config.toml
n_layer = 8
d_model = 128
n_experts = 128
experts_per_token = 2
d_expert = 64
d_shared_expert = 64
activation = "swiglu"
moe_layers = [0, 1, 2, 3, 4, 5, 6, 7]
router_score = "sigmoid"
normalize_top_k = true
routed_scale = 1.5
balance_loss = 0.00105
balance_bias = true
router_bias = true
shared_expert_gate = true
init_std_router = 0.00911
lr_router = 0.00095
n_head = 2
n_kv_head = 2
head_dim = 64
vocab_size = 8192
norm = "rmsnorm"
norm_place = "pre"
norm_eps = 1e-05
positions = "rope"
rope_base = 10000.0
rope_fraction = 1.0
qk_norm = false
attn_scale = 0.125
tie_embeddings = true
parallel_block = false
init = "normal"
init_std_qkv = 0.0502
init_std_o = 0.0502
init_std_up = 0.0502
init_std_down = 0.0
optimizer = "soap_variant"
lr = 0.00826
beta1 = 0.95
beta2 = 0.98
weight_decay = 0.017
lr_head = 0.0076
grad_clip = 0.5
warmup_steps = 200
schedule = "wsd"
decay_fraction = 0.63
decay_shape = "linear"
final_lr_fraction = 0.0
batch_tokens = [65536, 131072, 196608]
seq_len = 1024
doc_mask = true
train_tokens = 522600000
steps = 4490
dataset = "wikipedia_en"
Below are experts of layer 4 (counted from 0) of a mixture-of-experts language model. Rows are named router (the router's row for the expert) and show model dimensions 0-127. Each number is 128 + 24 x the weight over its row's rms, rounded and kept within 0 to 255. Numbers have three digits each.
After each expert's rows: a language model's description of what the expert responds to; "comes after" lists some tokens at least twice as common just before its tokens as in all text. This comes from a sample of Wikipedia text that the model never trained on. Tokens count by the router's weight.

# expert 26
router:190159110125119124153132156164130114146115151123126123152100108119130140158133121107144114136115131083138109135081112154126101102140129148095120140116107136133135068158117130112108119136090152122180114093133145072087078127106157139127091192113173142119163138111133136155089118125162115092094121118084135144125095089132128131154145106127150114124143138163104104127146101093142097101120
Word-final suffix pieces. Final word pieces completing names and adjectives, such as -al, -ic, -s, -ian, -ing, in Maghzal, dietary, Hohenzollern, assuming.
comes after: "'", "z", "w", "h", "k", "ay"

# expert 16
router:134151091100136117113084132089138084128160095147134143119137147128163134120089163132078141161114111135108110096143097139142142108159127144129165130122104145107139098132151147086149102079102136144118097135125150163146147123079126144126110137095110082106138136134121144139117098133154094169098125130136159087083150082103112096116111122122155128118167155147160141150131104131123081086098
Word-initial consonant pieces. Single or paired initial consonants starting a lowercase word after "the", "a", "and", such as w-raparound, g-rown, fl-utes.
comes after: " the", " a", " and", " of", " to", " The"

# expert 46
router:112162101111108117163134128157094103094120104117115170114121120130160167090135152086109133122097145123103078101117087131109118066138160152144111110119162136146123104128148121119146122133116136099150144105147151091098089117149125145112124149126182130115131127120131113158098087126165072130154143100106153093101100096124119126120157114087130110101157159107136107108122105106181103146103
Nationality and region adjectives. Nationality, ethnic and region words starting a proper name, such as American, British, Arab, East African, New York.
comes after: " the", " of", " The", " a", " an", ":"

# expert 12
router:151137143130182123182112145133136099164139132162114168109146139130113093117156171121088130178118149126115142100151125127137126083161178140116151158109105145152108119150101130119129111129119116098148100136098154116132171144111147153139103122109107093113147090148098105142113083084168147170088125115112125090121071096124122100123125175134158118144101120146131107127113098127127123153102
Word-initial fragments. First word piece of a split lowercase word after a space, such as ref(use), dev(oted), inv(ested), opp(onent), v(ibrant).
comes after: " and", " the", " to", " a", " was", " an"

# expert 53
router:126160137143134113184132130127120066114141082099125141134134106150169145086162124145112107154120151149104136097105123127145162117183148147110168137122065168123146125129149146128158110110164106151130116139165169119124134130141126157096112147112117118093157171112135153118121090138142110125092136064116155105124089139096145061133115117086134130124118129139142133144102094124121133128120
Consonant-cluster word starts. Word-initial consonant clusters like st, cl, ch, tr, dr, sk, Sch, both in English words and names, such as (Cl)oser, motorcy(cl)ing.
comes after: " and", " the", " to", "-", " a", "s"

# expert 35
router:129165149147118094169143149153153124135159139148114147131114112100106136147149138122131086127085148144106118141072129132122115132162122137121099091109141151097163097140134127073113084121124121156149091126129155112144095124106137139153079164148129111143168145140099176167140115133135099180098137108100114137116103124107120145137176121100124110137120130106099101130171108086148095074105
Word bodies after w. Word continuations after a first letter, especially w or W, like w(earing), w(ire)less, w(ears), plus words like born, right, moving.
comes after: " W", " w", " t", "w", "W", " f"

# expert 0
router:093142149123152090167126159136112103131151144151112122100150129126100116113154149136091129096091114135131152130099103153160078105165124144116153137103168152128168096158166113074135124119086103153125150179105151132116115112138126160088122149143144132124146104145085178095127089106151111131095112104099141101079100089137130112136093143130129144139154155129136117146133105122140118081102
Biographical action verbs. Past-tense verbs following a person's name or he/she in biographies, such as graduated, died, won, served, joined.
comes after: " he", " was", " He", " and", " to", " she"

# expert 3
router:114133131154129094119096175070121106139143113125102140144119160186125128094089156120103080180156121140107079135154109152108123093118142130145177137089119129123116118161140133141136142122079108115139127168147140143127139125134146158154152125153132125126160135184087127157122120182135127119143115124140164114113126128152114154094121147133156133118128181127171164121174111109168114141133
Word-initial stems after prefixes. Word pieces right after a prefix or opening fragment, often after un-/in-/re-, such as Un|aware, in|adequacies, rec|onnaissance, pre|vailed.
comes after: " in", " un", " In", " of", " de", " Al"

# expert 30
router:151155124140127124139107142119112141137136142161079110106156165140120151138161138113144090134143121140142113120142137139091157124143127139150115105109106095108151113138148106076126163099124102121153133156116132133098142108160172158130100127153116120117119146121111159156145155120175142191116128083091152121140108139078114068138127159143104157126146147134144157163095143099186079104086
Mid-word letter pieces. Short letter chunks inside a word after an initial letter, often names or uncommon words: L-en-in, d-ull, D-ist-ribution, Al-z-heimer.
comes after: " D", " L", " d", " E", " l", "D"

# expert 49
router:159139104135118121141091159100140109088162106146131140095156151129125132135137132120092099148142144113159082134120097170119086129159147164137153126126158137119127103139131127158164148077113077078112123174192161125155116133149111161140125143113111107075098086119131127122116133125136066137112138071118149110145097103097115119142146148107123144126165132146115149119152095117142121132123
Symbols, URLs, LaTeX. Slashes, backslashes, braces, underscores and quote marks in pronunciations, URLs, units like km/h and math markup.
comes after: " ", " (", "}", ":", "^{", "\\"